Experts of a small language model: 10 layers, vocabulary 10326.
Below are experts of layer 3 (counted from 0) of a mixture-of-experts language model. Rows are named router (the router's row for the expert), gate (a neuron's input weights, with its number), up (a neuron's input weights, with its number) and show model dimensions 0-127. Each number is 500 + 25 x the weight over its row's rms, rounded and kept within 0 to 999. Numbers have three digits each.
After each expert's rows: a language model's description of what the expert responds to. This comes from a sample of Wikipedia text that the model never trained on.

# expert 41
router:466477450467511465517513551489523470540562480473465509516480475495518512492517509521531476507494501529518509491506501501485499524486523502495465493478516506493505516481477510518459530477476514535466525526475506453488512480470527481479507490530470539531519508505503570520487502511513486520443489553481505524526500432492498442487512536503516531491483513487532465498501481485502468459518
gate2:506511494467473470489509491510475490473508484467491456468504498500502518511465496485523524539473513517496535477479497498457449515519525523481467541452486489473499509486468513506507526530488457531487538515465521495480533486461519484532526497496432504517530491466491532500463469504540524497534513535483492505493445460515527517505450468467466535522489517498530483471504510454477473503509
up2:499506468509501554489523532527523476505491518505464468537542523527503482560459508500506504527475517481496508531505485503490479500497521502536514522472516530448560519469490484481485486465517498472472476483522529461515522495516542484499487525492487479521479491492493509468508473518496518426532521512506483482456468536464493483544471514545457514500483501465506512479483514505504500467444
gate3:472496492504477441508476496483484537522549499479516482507476527483513467472531510505494492464512535548513465509460520482507511519475502502513501478474504489524459481468519483548490496510513512508485537485516504516498514509444465517503519469525546560513504521491516479510545513523484507515508466459534505495480488482503502495475492500479545499517500492493485482505474481443576465568524
up3:525473517538497521478520499527498484529452533535519510480511529529458480526467465506476525458530524455500493464527519470496519487543490469523505520537501490510500530483528458506499535515533504476484468470478532508482514466486532524510474548520521476471470470533470464511475477512538527484478519501511455518520519508510485528514497452469484524539506486524517494472483522540463496518503
It responds to: Middle and trailing digits of big numbers, money, times and vote counts (25,000, 10:00, 3,109), plus mid-word pieces like ra-c-ist.

# expert 58
router:459508521459539469487487510453518483472555519456486527514471463466531465499512480528512493547479450541519536515509498527533510487469541503460475449461483503499488486508457514509517481468501488538500524511513483498507480525485513453497520480487480476531538528493513516499489522512501481520451513518477537517509517430538544482508517531491480511500489497493486508510504489526513513480516
gate1:548533496488520509447486489531502506494466504514515517510516525545489461517511495481457523465513524485516484505542465469495497489555451558516519506515488508533462562488536494459510526533516521487491500515512496462506522460506510562531456502492516487500491511497494473499485479492469494467520494504524469483451495505499492523493484500528497566542506494511488474470503467500458524504502
up1:478513458473564477491472493474509464515516493496502541505476498534514487470477496492534485536501490541519517555494512467534491511486503479476509480538527539487515514500495501430529520486516550533539554523506460498508486522514474448455485495499511522491477532499482513524499551503476481523478504510524513496523511434478502498490476501460503532510480522469491455487480523490493492506515
gate2:485544487462509475483475512502458490488509518481513495446498515560518487515479457514531535520475485485510479497490442515473489462447500479552501515501501523458479484485483526525471513482485500471508500489507518510567537467488502521484522541460494506491465474488433496487485515511456513504466494506491522516540472498492521500534527478493501500500475493505498566509545508514528491478519
up2:499504507470504522516542483510522505503491512449505458517505488488485528468508517464454460441489507495515517508482538475525495527495536505455454487474466458523529484506499462507536527528512548490523507481498466478444466548483494461518500482535519496495502485473507498522447520491502534485510524496486498527481513498513495517505444506464521469544489522492477453500494526481515463518471
It responds to: Middle pieces of personal and place names after an initial fragment, such as Cah-ill, Ch-ill-icothe, H-ano-i, plus first names like Paul, Mary.

# expert 30
router:443514484444490469502540516474503475492553493501471538524459464478552517509499531504495479480518496531496516515473461531499498532495554526455469503495546462494535484470493517489521495472475510543494507508477451498462463521476485453476494458481507523526485534471482571518521495478491501502485506522505517488518476454480516505499489509534512502492470494508489497503515486469515487521497
gate3:487519498533491523494512510498490478513511501501462465521470484524483508481521490479519463499507478512489518508456508545541518502484562461504513521453528535481518473461465494520466455490473488506463487476534481486535486506529503511516508517487489516503537488572505508472534509462464477478488510514443533485468493487524521512537537512525487440505473491530527531541508481466496483492497
up3:531496533455477487502459512531494510489517472469528510440506519492511549514498498524500526484507458487553498488508468489498493498446489541501490510531475442489452498550541530516493448510482505467517499518487541508503515508476497429516478469533466487497485506488522475498510506499481507529526471517481505496498489480511474482489475485458496586498492516506473488507472524495507515493519
gate4:484477482524498475477498509504499524526508494484474486526547466493536542474492498552503523511494488541500465486487479461540514580473499507515485513532489496487496480461439458499501452481484486537441505523505487446476501507502481480494469521465489494499522480427506492507458496516474492483463506497512467501462505532489513508524455501514501504509493530456511476511517492500502536481483
up4:502523465470500534471501489495493521506472520507550507488491526533501498518472496455475491493534540479501496452490493498489540466522499501481508535529508460498479480511535530461491462497490485489467521537500463548502486502508536455502493492535525482490464534540484475474520503484498497481536519457518530479495508521500462521545474513455489467475493490521485529505536563515458491510451
It responds to: Vowel endings and suffixes of Spanish, Italian and Portuguese names and words, such as Filipp-o, Conocimient-o, Ramí-rez, de.

# expert 25
router:464482447489496480506521514469511477506534440501496541480501511483523531489498513518533488490482482527541515501476458555494491506489535522487490513497530500493484452472521497473492478478466495562496472530513485478461495497454461493480507469514501530510502555479503533476528497474495500544480459560470515454514514441490489482496516523496524506479472521529468514514519501514524480485487
gate4:538543514522501492468514484564527506533503468497519515499525505481454547473463504494501518498497516475538467512482516467507503498534470528545507486450516505505479536499510531506511543448488432480492483513483503481549524507529518492515486529513480522485505506478526484525555499453525529507483471499481516471502513509490519457497487553527452537494473495485495527480514518526490491508490
up4:505482509498468519529450511483480519447504526489512521498522512481461495531527470456456491525454532497506533500550505505477541485464486515481529488475513522532526508465502521519515467518537539497510506477498518524498547443514504510456492523496523469519487510498514499493493530503456467472511459522517545470498514513537513472505534481496524479472521471524497500506510448491554531498523
gate5:530523488514476501547504507505553475536507498500471476474488541484527482520529515477487487500503510470505503535504500553465483551528545455494531514461481483509500494505466502493514486520536500519453517515508535521500495462493500495494475498476506513516488470496495540523523494502522465487512494431524522501511470517466471516469530493463489481500518591498487510465473454466481501523491
up5:539474528525512455453506459482447457483518515514522515467504476495472527476470480479480506495494493502539455506530488491526541531470509523498504490518518473476469485463518463548515534463498491513484478481476558524518517548511539499501499529469481469501505461479501480522491492505481549514495508442531487523480535517486529478505510498486517489525482499512478539521512505477468483466527
It responds to: Single letters and short fragments inside foreign or uncommon words and names, such as Fort-n-ite, Assemb-l-ée, Tsut-om-u.

# expert 51
router:505510483458529484476450506448535487471548470458507513478463449513501518492511498546506481524500490532523513558484507531547473497472554510491500489503475480465496495503504532543513451509460499551489508468494527500503457519465466453492538500477492482523478511517495528496512493495520499491482466505490516462493478502482506480490508551508496491497491493441470501538514494477514466495515
gate1:501524465512498468503487523492491516465500479549473472477487489489487538524529498500498499464483499489495486486494468460508478495505495526534525513482542474516518531480479455491425498517464468559513530471468512554526534474488519461504522523553496494468508514532501504480495487510537538531546490509487532484503480519486480475482493471519519494499517535504508536534467521513496462493554
up1:485519526526525508486516461449488477531483477496492502502530491511516517491485507482460537492489499502588489508506488487469479491544433498504475464482500495467491517518523549494528507532524464485488495497495507488473484557472489494483486502487498507503492461518448481490490492495521498469549499519502548566505491477491497514502485527525498536450451459515465489530504516495525533495518
gate2:517520502490532507475470478468498475519504492520420529477518438511500493445464520529487498503518504475522496558536509523514449480502515536507465531492507480465529470481493545493511468505487482534541525460496513495516495483471497531490483464490487517508518498476497518485549480481491487480507480471444480477516484487514509468492502531530518505461505499503432483492457488507474511504516
up2:522507510498535517491486462506510493494466553491569480498472495492463479530488487529490521516505482486532508478489494504534500499497493547504509511507472460493459486506540471515484547556490477483582508473523495479486528465543511473505507546504495515482486499502511485476522495542473538545512521482467495443521496530502490496479465515470477489470519527496478507489461521517476473485467
It responds to: Newlines and paragraph breaks ending sentences, table rows, taxon author citations and == headings, before new sections or list items.

# expert 63
router:479514460485495482517495505476544463486545469488465541489514497498554506491518505506500448508464516532479515526467519509531444524491549516471488495489500504466491474508508548495505499484475507522478514508505501493466476513455487505472492475467481507494481524485491539513517542465492459503460470505511526499508488462495526476509553501515553476487464491436447488522517463501516479504521
gate3:502489464494495499485542489505527518514491525514508562504512523465504501506472459499542477516513502488482491510541510471498480458507498544511472507482511482510496522514541515462494523535455546510496519493541501496477479524490489512516484482479434516466470479540459470522526572518506484475489518529507493527542459474540493537553541508525542489491503499460479503492509480522503484501519
up3:534488465491509502523486491512460521513489472442521499499541489513480483519507512443486492484503463501528501505512465524493524489508485508502536498514501474460552469500511532516473471495484477488481494487484523480472519472474501521486507489491572487522552440499554476506417503493492530477511494507496482527514503505480485489480478488530485520497448451488490489508469486461509530545524
gate4:512516491477512463535503468481473492475527500484491485481485504508534485513457530502492512527469514508476507461498486484478523469483493472493516479510530433536527473541482501488508505477470463483509520516500500513521482499464477491526511417483440480517532517456536519528504520510498499475491496465507485491479528493456488464526481515478514513494490541487514496576523551478498483474539
up4:522505498507450544508530475521519493538469515508469520491516533507516484521435537499484489482482545479467530476531522509477493473556497468531516531492457453501498518578511463466466538523515515485476485494520491510533474463494519546531502515488465472472493493480477462501504499468482468464473502489542521489476528518532497513502519466516514489511499483503475500484513510500509468495504
It responds to: Single capital letters starting names, codes and formulas, such as P in Pseudomonadati, H in C18H23N, initials like B.

# expert 4
router:492493506498507466523488530463507483491523465486484493485456476461505497477523542501512476502502498501534522524464485511519453536444506543480481464514514528484532465479463547461513474485488505507508497526517513500497461521503456482463507435500480525550509489501547544542490520477466516517462492530520547495514452493512537474497495546523504484491499497519504515520509470475495500487522
gate2:544488506518491506490519539498524442500492508527519526488539505492440470463487482510489456519478512485497477521547461484507525533502498460513478548492538521503482562451476503485487515477466487486513480484485499518536487459526485542526493481522522500465498484489510502473543520484467493497488483529513492514528518524497507448514501481470502575483502473471503494518522508534469498482533
up2:491484471459492483448472480484495526495507504484474445481499502514534514486529470467458529466488524491526475484486489500479492459520511499522506512512479462538449492499476494539526514558530475501499507504506502479482468481551515459500536475505519540520484516514521468458492510506560498484477515519464466533445497463480455523500523454491489470500511499534460501518498505494514498509474
gate3:463483507522512483503518501484504497482514515466464500515528487465520494511501473480491544471471491513486461506483517507460514468509486473478494528519486503448507492492470473523510480472506519530543560516509523513442472525520501500458482492493550512429468504448536517528479507503515513532498492507513470482480484479532545507467525543449482480561451507495502511506488498493521517485497
up3:517502490532465502507444519469498477485492482497466519518454481495507513506542468513506464511516461518582519526508471513531454508530520486541524487467508490482559486518454523503537510497511516482472460530497470492514498465473483510546516515467495491492502487495490507503515527492512470520533487482489532483485498501500441504508526496515457452473479486498472533537474498531523476537476
It responds to: Prepositions completing a verb, adjective or noun phrase in running prose, such as tasked with, responsible for, differed from.

# expert 22
router:503521468474503495491522492503505489468541501464476530504515450490515532500537513521516486516465496551504501552484493515542469532486558520438501445498496478476477478481481503480500485486471512545491552503514504479465468542458498476489517495490490522503503505499516537528499517483512485496482471534492529528481486452502513481517564499488527482537480513465469504517506455504526499481539
gate2:540538521536501536489510517505525475513481500511564515514518489541531526490460505541526492471544540496464496484499458532522500509520517487493523458503519462506507521543500508488532514527510490475484560488500476547512554479523491500461523507488484521503471501511535473478516472478464542485515513478481493512467485550464452507495541500526524478486506515499490519503522539473498519483477
up2:515526545483530513467506512519505517480515515549480540494520497490551506532495483502545500463516544475481488459466463473519496515479520520516481469476507450492496523470541539499508501511484480509475501485486464502506502462510501485512471515510478508488476542443531473484465449550491498515503476484479484480467500517470467493548440535519476506500490490462493509500467483499546529479497
gate3:539457518521486509476488506495535485488489504493517487518474474538513531537526496551441536485503478501492488507483517492535489451519511459511524532488502536494503500526454570454500462505528508515512508475496507544527463519491534489520483455494496519487481532529505502468508505506453531479484511459503506473470566519478539492496491481480470506483530513522521513533471511484475474474507
up3:511467506530510509531491466497552508497497462499530481531465473527477458504529479532484552523513487514526486483472500487478519494516511536468511524532494453514488503504506472486511544464503525525517528434476484536547511554495488491521489495482526509508495449509473477518489531496466480505454496511532475517520503483490483550511491492466528456530514443539487504492512505520522473476506
It responds to: Capital letters in country codes and abbreviations in sports tables, such as KAZ, BLR, QMJHL, and capitalized initials beginning names.

# expert 2
router:492505499486511479503488505487484492491524458463471514478485479508485474492514513518493475510491488525537504526456498556501467526452491526452459454514514521485508507453501535493519491485511525505501531548551496514497471516511472454477508441474477521531547502465526489499503514475522485527467439516464530511495451462518531462509511514507538505478511492510466500509518471485524476512528
gate1:472450513531516488468483527493507491475512504488498519475472490482504524522488480484471481510488489503538487510487480506503483526504502499494545490519495509507477519493474504495491501535520527490442534540552509471557519481510536513536559489467467499536487489558522520528497539468518491520524525541494498475449499521523524483477460525493543503465496487480453561498462501493462486503486
up1:503499504477517517527548504471513510526481515502508460521446532513521509485489487468477471497520550492493544518512483486544530504512467478452521528478499499475557504475512485456508513500505488524530469542491493446466478519488515537518451512490481543491468482477462515503494469503501491540497506512489498458547509500514478512534497510507470487492488537508572482500513496463526521473539
gate2:491479523544529506549482516490539491539506503489496519464426527468492487498518510486513478465541509499488545464493473479478500479492490501469523499554462516449506510468462504457520485482508505472469473484516517505495510528488454531475499463470481464520501508537484502536525494504453491502525529496479515484539488516490488517567489506510531456512506476496480455502516487514534513478490
up2:515418516500505502498495504549497521454502502494484529500433533501505504474515499479486496432532524513515553511516501503530502502511508499446508490510508525470512502516463489477501478494504502491472457492500527534487466494492478509503573484474556498527483470509494498494525536484443495507493539524503510435544495516517516465543498512500489479488516495481517500500455488504472505500491
It responds to: Function words starting a clause or complement in prose: to before verbs or after born/returning, that, which, who, also, would.

# expert 16
router:488529447443512466523548507495501507497553509488452519497464500474527504484536492511477472516479463522492531519497475522483452511490515533475493476476515498505464479504487521514454496502469480516530512525498474482490488559478476502499510500528507511502527540499507543527502487484511505502531477498478509515488480442490488503461527526516512508479476535455509511538525522472570503482553
gate3:495508514496502470521496459537508507483487534474481516472497527511496511523529506540479525492502504558527497468478500481495511521489510492494506510521490485535505508489539457515538488481529537453500491500499507551454513466515458500520547491496484493522508551453534476486507542445545543515483469506495491490453456496538515522489474469459517495511487456517499483485534480499494443489515
up3:515517516455498533494480530475443512492508508517485490491508493530454544547465521464494537509520486512534498549523535482525521524484510485531447500504514487534521509479505537501482499474480484521487474507499501532486454523483470480483485500512470512522465451502512531457488506483500446533497521535471496507498480522493538499507503479527508558469518514527463495556480481479460511527486
gate4:523489529462507489479502538499520532464502512541512473484480528494482527493481502483465472477470504491484526491478513551519493458498518501467515480504516480489491524487486440488483546478545487484568534510538462521506517507480491472471481483500494493482522462525497456529428466536502528531491503505511512514503490493477477466535475518485469479513480465522491542516541518501477482465468
up4:485481546542465458501509517481511499539470485485495507530523504482531486487519492517526444515528507483485496468534506547478508517513491466515521554475505513482536487514485485517519509517477453515493491538518479495508544478512509500519440477507503475490534532494470520533508485535481468450463509496486523453522520494506478468481504531534463528487506527519484454495484492487550555520486
It responds to: Common nouns and noun endings heading a phrase after the, a or his, often followed by of, such as establishment, condition, government.

# expert 26
router:503513526470512492488496518466483485497558450457496503507490472474504508462523515530481524519496487527523492532466505524503515544455490489493473469519523534467507459487503495473470499468500518533530498519511496496457482522488489496498528464485490512528529526531502522497501522511470471523456453540491541491529492498501526464509506511482557518498478507455437481553543464485499501464506
gate2:528473507496469517488511522474456508550487479520517490528501499526472453515511511541519504507483489527523493472496490523504509482532504477470508489538469498474500508454521510495489537496520559547517469504502523466498527430491478514512455459513475537483518550497520482488521507499467483529498534538556474571482500525533525498494497497556516498469517515484511519501529496486480486490493
up2:509511516506498510509494530505475473492526475496508489501506458461490523503504535484500526502516484461517521494501507525554507465496495451519474512513504518528508541544463516487529488508474501480508488507506525532497448467489478453473534508470535509505552471483494512512505522526542524527483532518483557477517504504519477477529512468481534505476542533561503511455495469546478467526547
gate3:499472503550565482514513506493515472520518504511501473553473532501476565478471501502512490479495509478492493518512449492470490500455524487492504528499556465502486491521491476525488515502488504473500464512464443503505514495486515534522492533485522506502532484487486538424504478463494507495522493493491476479528499519476459532503484526549495547458466470511491470472482501515525473477528
up3:492533509480490484478543499500530495516497542497507524522525520499541507514540496466537471510498460483471514468548485481485482494544489486523528504486483485439496497516490491504501498495539506512480520476507509464478525540508476527531458479492591518511487487499474496500502453505512527509499492479499430526529501475499463486491522510501532502502469471447478460512550509499524460517502
It responds to: Forms of be/have and auxiliaries after a subject, especially after there, it, he: was, is, were, had, also.

# expert 48
router:437514466465504475492489539451493522483534510473498516477442491510539493488527520483521496547497471517510528523492502542498462492489545532474496494480526487470525459516517539493475497497495493533539521538497476470517498543464492489475477482502472529526524517516494549513542536506491463521476501527496496485540462453491518495493528557493488499466485483489511509521522476478514500517479
gate1:500537516487552513482498502557540490511487541523538481505508503499470456519471503480453492499516478511458514476481487474484497500526515515501511511540520531515500528492536515479487503490451485522485516479519503546547458478487494512541506503495464491484480493504468467465480499530551507475515533496528489523479496532486535552548482521514494523544518475500483471438511498553483491509494
up1:488537525542510535527528483525549483516522491514492424506495497471504499504494536494526524486519523462458486476494497505484519474530478486524484488534469530521483505482529481494523482521482523452496552534512509500529501528532519529487505525519477487524473524449487470509504466488498507487523528500549447473469529515497537469494484478489479477546534502496524510498433503518474515499519
gate2:510467474491468493501484493492515463502502467453503513446522484478512490484532500482527483496512479536519465483509560491523540507499492496512491473454505495492467518500476512490551559464529521522495495480530469476517455531504497533441513514508505538571540501491506497517514498481507492487454478465496505460507501480494492475484540545463526509489500531494509459475486476498506499524550
up2:477535502517505552479495482524477547501451541535542516514483529532491476523494508493522536494516496467473494482509472514451534447523482505500508514523524503516520454525534518505486503535490510507524517527447460500546538499527517505520530536495495504487526499520494478496540530512478490537509530492511475492532488546523485534512503495500458483491557496545526524475483515540513481508474
It responds to: Word-ending suffixes forming nouns and adjectives in expository prose, such as merg-er, lin-ear, ref-usal, plum-age, Sim-ilar.

# expert 59
router:495464487509509451501492515472517525463508461473465538518479476463516491441554505532520480472498481519509482498490499490504469519446494497511491453462501470445503482476456486483500463468465492513482511470495460509513453538478480493465484481510492525531512493474499520495506510481477482488454474527521499517506488445496549499478506548519508533487475503475488493530521461490525506483530
gate0:500482548497471484532464466537527528482497493489535473493483533512500475528532505518477508492526466459491505452490527469494554457542503507497522523508468460489485517466466487468531483552499520510492506490472435522460518471513521523480512492501496469462492509499469494505492513532477511514516509495485492521511536502507532516512489550498516433467482526536481510474467520469478495467516
up0:544509505487572466476532498473519486459499537507453490564544474527541491552432484474505449487488523532488475496532486537520482492517524529472504530481488521515524517464478510501516525507470478504526486508505493476493518513509535488542470524490507529520547497512489517511456508517486514465533490490463495519463483502534479503511488487519490507480520500488497490527503514462533520508497
gate1:527484522491456490492501513480516531498488497429541501503524495465466508479487547497495553486517460487500474503495454523510490510472505506485468458491530482536501511517493526503431524466499469486496497455483545487505486470533491485487490469460511569522541503478529497494508497503457500524485517477502518484517518509467464558505493476499452510485499500526479518491545523488480482493523
up1:521532472512500475526490483538456493500516458499473477556484473513501504489476523482493485515473559513523507534469510458465502490464491541491485489549549523529531509500502471488499487492521501534516474544526514501518502506456464520496574486527523426469492527506475494517541476503531472486502483543450493492496512521533499500528495529539521506515514488503498486490499499493530493493497
It responds to: The, a, his, its, their and 's after prepositions like in, of, for, e.g. lost in the semifinals, fearing for his safety.

# expert 31
router:501485466513498458523490523503497493482539466479489497485472509494533482444527476496518452482475485496497489522501505503486422506497517501487518515478525523469487476503467507499519465473458545531496534527490469456475463501490461494488474483511485536508535499490476510497491535470468508523450524558465521520506516457477491478469536518510555505508461500482483472517510460474506509523525
gate2:521483496522514508514428506482493512503494471494482514485510491529529489506525497467475529495480504498492488500493510495499486496458476505490500528539479511549446496480490545526491532519518511486525493515457497479492485520495475522465516512566474499498506498533471502491509541493436479479502474475526526551529561530533508477475490467505498491460488568548517485500515456486495548503503
up2:480494533534524516523491512479461550469482471487536495513476489486505518506479556515493488447495504528481490500532456499479545525539477509506515488475485494487487480520511485476477508524514485458501500530490475506527504495507492525521517501515522472439509456541499475472500475497555515525516509531511484552469506538490457529486548534520449521510478465509518524478468525512525518475465
gate3:514519457514482508515495513494550481510512508510501506497506519466469506531473454514463483514476515506457532520502499492512502467479483426529503486521491464494482468490515522490530464473537481476535498468462501503483482485519482512475480534528502482442469501579472476521505521505452484459503518528540481501523499455541509524504518483474514466504486455506515501522530477531524506520515
up3:498477497494522493495487475488522540521513523492463507478446519573519461522506492482519526500477463490498483507499497477478486536477527469538527508531504541521518523488511519472469516577485471491515504494512527529502480490478482514514511455476490530551448489515518554492532471507512520500547474522497441488475501506494488480558522527504508495496477494493470550527489496485490489494514
It responds to: Indefinite articles a and an, and table pipes in election results and data tables; also r pieces inside words like non-frivolous.

# expert 50
router:481541500470535468519489536480552445526532471461465536469496504490512531471521524499486454497494504536514526537483512496514460506500514498478491514493520488467532483529493528506498492510492513504491500512504519513482464531452483511493494471502494494489495536477498578514490534499499473480497492503490496476514456477456481482526566519527565477533481485467468499531507480502538495530512
gate2:488501527495478493477507504496483531490521512527476488514529488443559518504525464505484507490505497503499532476457505509510493490505495510445520456500455464531449506479478471522503456528477531531500562521560485424461531484534525525500481529514517492504497515526513498507551499503521493540472491507508480511508491516512510476481514520515529447502535508520488530493525504465494513532499
up2:541541518516514497475484470503479511501470500529508518495553505487528510515502468508473448495503526487501492558524525473506488448528505521495521506500500497484506484512535519551504499529502502475488425476483543476523515474533494534541498556504471490480465503503461467503516483472501485488520516459521495523480499557503486511496490493520542482530482489518525499451497500521452480556493
gate3:460502499495529480490480495497526518537510474512504510486471517474496566477476495523487509487497497496498511495452437510496479494530497544522522547506535458520505508526560494505513446527471486500517504485532483530501495480480499489494489508485546492481465548438513485495440510498501473516531488460462491507519522526511464500470477498528497494526491488482500558490490466520510469462539
up3:540555484520481509456467527490492461495530552493484551481472523527514491533515491508513505518498504480547506511538508496496451484512530417435489509520462511508547459505475449481526534479514530507518508498538486505501530513519529496476487504518536469482465467483477479499474485512516500489496517497460475497492533483448481479499510451497500514513480494490514498495520494498528498493493
It responds to: First letters of fields and abbreviations in chemistry and taxonomy infoboxes, e.g. Molar mass, Domain, subscript markup _{, MPC, coordinates.

# expert 49
router:460497505499514434512521519484483496466522472469468527516499460481540479442530533495519449507452466509491552518486490539496448516502512522464480474464523481453501440484492508477519483476478486486505511496520478475503502513503478505514485492472471478519511520479521511500507481483478483503478455499501524492500443469489509513472495515534511518464466506474485496525516506458552522533506
gate3:508490511478458459534484536465492474494510532487476484468496536503525465501484513515485464503491481494515504539505462485497497485513526480543478525498521505502489435470510529554524487493510531482507448534496510464484517478493496539497483466527467467555504504485461514503504476527504450507568508496491532488520497510514509467507512526529465490467507544490504453507492514452503467469497
up3:515483514515455461517529438498504490555499494515484523522487511481513504502478432472485476502504534521486520496521510498499507539497491537520513508477537519494499514509547469440504518485548542486496525548474502475497484492503553518516499517436487530520501490468497511546482489470486476478487520508559507475509478494480525525441499495488465498483472498502510500498517500458473474530522
gate4:503509508504515533522514501455504500489471507528546482496504529529497449486509418474525496486482488479509505513504518475503491462508512487476535551455522530479458521464480492501493486498472499511507505480495487452509538513502532512513489492536565513517554521518521467520485500505454504482499491547493520538510498499495453487542521526497464511502562540490501498464535505510496509521534
up4:589504488532472490507485554545481521537482453495476459531505510446513491506490505477472488514533527526483491474465510504473515508475496540511508499536453496528478508495504505519477542518553496517500460507499493483487472496481506514496535517533493500500484508511474486471493521537495511536534497479530491513458493523500498514484450469523552459484503480494465492506494445493462507505492
It responds to: Dashes starting taxonomy lines (Genus, Family) in scientific classification boxes, plus determiners the, his, their before nouns.

# expert 33
router:473492481506541454531510530448512430491537486473470519516472499498538485491495473468501476480510459539517510514477495487527483538513493494463500494449490517476489481519488507519507515471488510543520463497525445472516473488509494483467490489522506494507521531458518557544502508527483498501504518498484502460522500472509498492473574531508537504530479542488466491542519490488494497473493
gate0:537545508505494496503489534522503504512501505488513483512433452456541476472487515490516504519506507498490535477519493482484508505515467477478528517525506467481546535505490529474502454473512471500492501472494466533486505504509492479564469543521513474484463481457496501456534480486512485480495529506520539532477502507471530514540479467464521499555478532506443464512495496499514487542482
up0:486530479475507534542529495467513491492477528510522491476528530479483486483466482496541459520499499489498481497506562507537547495483512504475558516423515509538504476446496502491490445503512545508509541475499534512470536509532504496516528486496492528484487523514492498504438537495522467501512482549505490527526514503484501505541484495483488493478530518502511487492515530510459459464511
gate1:475510480488479467527477482493565459507510498475457537482501493514462511503524478521459500538492469509527529499502444513489507494532522510505503535518548502528488481506501538478553530499548536524485522504529488434505485493459499528516510496540489488497502488523481499531542477515497513500500463476476550499491498469529514474485492503466470475493495472460543513518465512513538479534516
up1:522513502471507533466487498470459545464493511524569460543502476471535466490524515454521498497503505494482544532489523486491517512507470474446482489520462475508475480489488466480481497520502489513526504503488518584463498498507505473469493521481499499512482482529470497491470538495488516526465527522515497528513532485519524494472518485513510515516521509550530486463528493442459490515501
It responds to: Syllable pieces after hyphens or prefixes, like ar in re-arrest and non-army, plus capitalized name starts like El, Re, In.

# expert 24
router:460477477457481521482477517466498473495546496496463526507481457491539505475506504541531497517512492537517508488502501553505527519463537523455475511498555494513497458500480482476535461461482471549510512509495455472473492506502484453477499462490473515527492470492515542522563475490512481518483483518486525529495503447472530484499527511500516495464473465499473469519510497500520490489499
gate1:473512520489501543451528508526459525469489479538496512542505474527528477505464506496494519528495510521490473498502492476513492522476535450486509470476508493507514537476534482476535487511459494474526473536478501503522511473538483484499487483508496514495548492561537522491491502457466547501444497508483525502454546500491491496517502491531440538510483510518491469474468481496476458537507
up1:525467492514508527511497485552492513494500528488483491492490505494506473488503495487535528507518488481506495481514547499448489447502460511531517508540486506515471498544506549475534525504528463475532498479502488499483498526509512510471483519495522560467490471502493542538471467511548555473567490499513481524503490492477476479492481472514494508461502450484518536469519526566472521484500
gate2:494447503541521504465479520540494454494512531532486502544492445511495518507546514523497519517484498473472505461531529509483520493539529529502464498491505487504488526468467468489479516466501505523452490489473454486523492462531501509531517542488493453509499527491532485542509510521480501504478518467485510493494514467527537476515478536524493536459447504523522521499552528490530478505476
up2:509486494523485522512515512497539521436511502493518483487439463490525489493493477480527522510475522498479527503512512512457526495500500480462540485506474461489543474460539499474550505475499468494522531514495480471483510544532491507508476517504470482460478492462519423504456498504475503469543514540529504520490504450478500503525487486466518513514476482498484466521553510496529531522488
It responds to: Consonant pieces inside Slavic, German, Turkish or Dutch names, such as Małgor-z-ata, Vander-b-ilt, Sel-j-uk, -burg.

# expert 8
router:454497487490513432515521542486531485484533490482447556489498496482537509464504495511539459501453477526504522513511497490492460497455506517498507478474478497467487472465478487496493474487515466514467536497510478459492493525489514497508464488491491519508508504489492539499447500521499490492506438516501506515537455454490493476472546507505502497471489532480498495538531532474552528486538
gate3:506477521503511498492477537492542503553487532504496507514538493453460504508530521530474470501516480497483462493527509513514523503493474454542478554488436513492521532547503523483505523495508505461505534527476505481539505520524525522511496503497475507456542478501466480506500501511488523493475499541563542521496485541511483526462535519537541490486507442478496535490503484516508491496480
up3:480508506490481490523475487501497496518494467473480496469535480514527459521513522433506543540505490515465507485470516515496499462525532496476478538532527523502488510446510518467480500513484475523522484463503490565490562505516483502513558468527530512513474483497505503508521493510452479499462494490466477495483529488538507564510494496523461476491508478529523464481477467505502526538472
gate4:449486495507509477511471458497525476476508517468489507499565509529541487474498498492486519470525482500482483500476496490526484490473553487500482529522518507485473503465507505590533480520498491512460494479485516538452476532510499484501518504486478475547522510521502519446472505458504456487499513477516491505550520515519498494497517507488528505487529520487454540491491469459522488562484
up4:512502498510473512517504536513495515522492492507499510484504507505468511496493492492492515490539514509496442474512509485469508482463459497537507471523532494449476536452451450480523507514525499463516509489465507519533491453496515525506487557495523511515508470467506410512466464527504490482508473479505472520507480522494468514475476479551500492508449479505476487526572508492479522521500
It responds to: Articles the/The starting noun phrases, plus inner digits of years and chart names after the first digit, e.g. Billboard 200, 2013.

# expert 17
router:463476493476513466538535540482520480494559492477437513483473476494521514495507511524530470528504474536529556520502498519493496533483530482476491467499483524473443478470461501474501483482511517535510532495511510494500459521467493499483491510512496517509510525480522551536492494476490480523502475537488487523485484416531504480491527530507522494565477497464495504493508493480517521488535
gate2:463482494514516520486512541539478507484495541469515473487456481478482483485502509475522465504501519493508512477490543482488533506484480466516462515503498522498471515560498483463533543509508517521545477526414505495487512463455502487506517506532524541506474540477542505532471486502528532477508535494479507531495484449514487489511492527478494485502512520515490492479534477509506555485552
up2:541509482509470506489514523509499535491489464503491534500470468527506519531493533489481493532503500490527594560473496478489484437518501466528513496486489514505562463497476509534506522492468502498503477548496486497518488488484526527498486499430482560476484471483478491478453493490475491537522505541489492520485524527541479499493513478484486526511532457508525493487502499526488507510509
gate3:467517515505487528510553485509486513488488542492505505477507480506447488489461492488528545477505513500510480473542486478521532471540469499481489527534500493535471520508523471512549543530524516523484481434500518508477478513503489535523566517506550474490479482496477458486449492480530527529477501496510476501479524500519493524531472536467520449499529482517458512499518506504462514504499
up3:487428460488532492501501519510540514473474515490435486521507490494507521454499478479542501485484508561492492549491477498502505510527478455476499483522459499498496523458479501523495541515490567545488469487467541488492474527477494497472477450471479506492520461489506513526524507496533510543490472476513516472517502481488521500463466501511487523536516477513473478518501531492503533473499
It responds to: Digits ending season ranges and match scores (2013–14, 2-1, U-20) plus institution nouns like University, Cup, League, Academy, Air.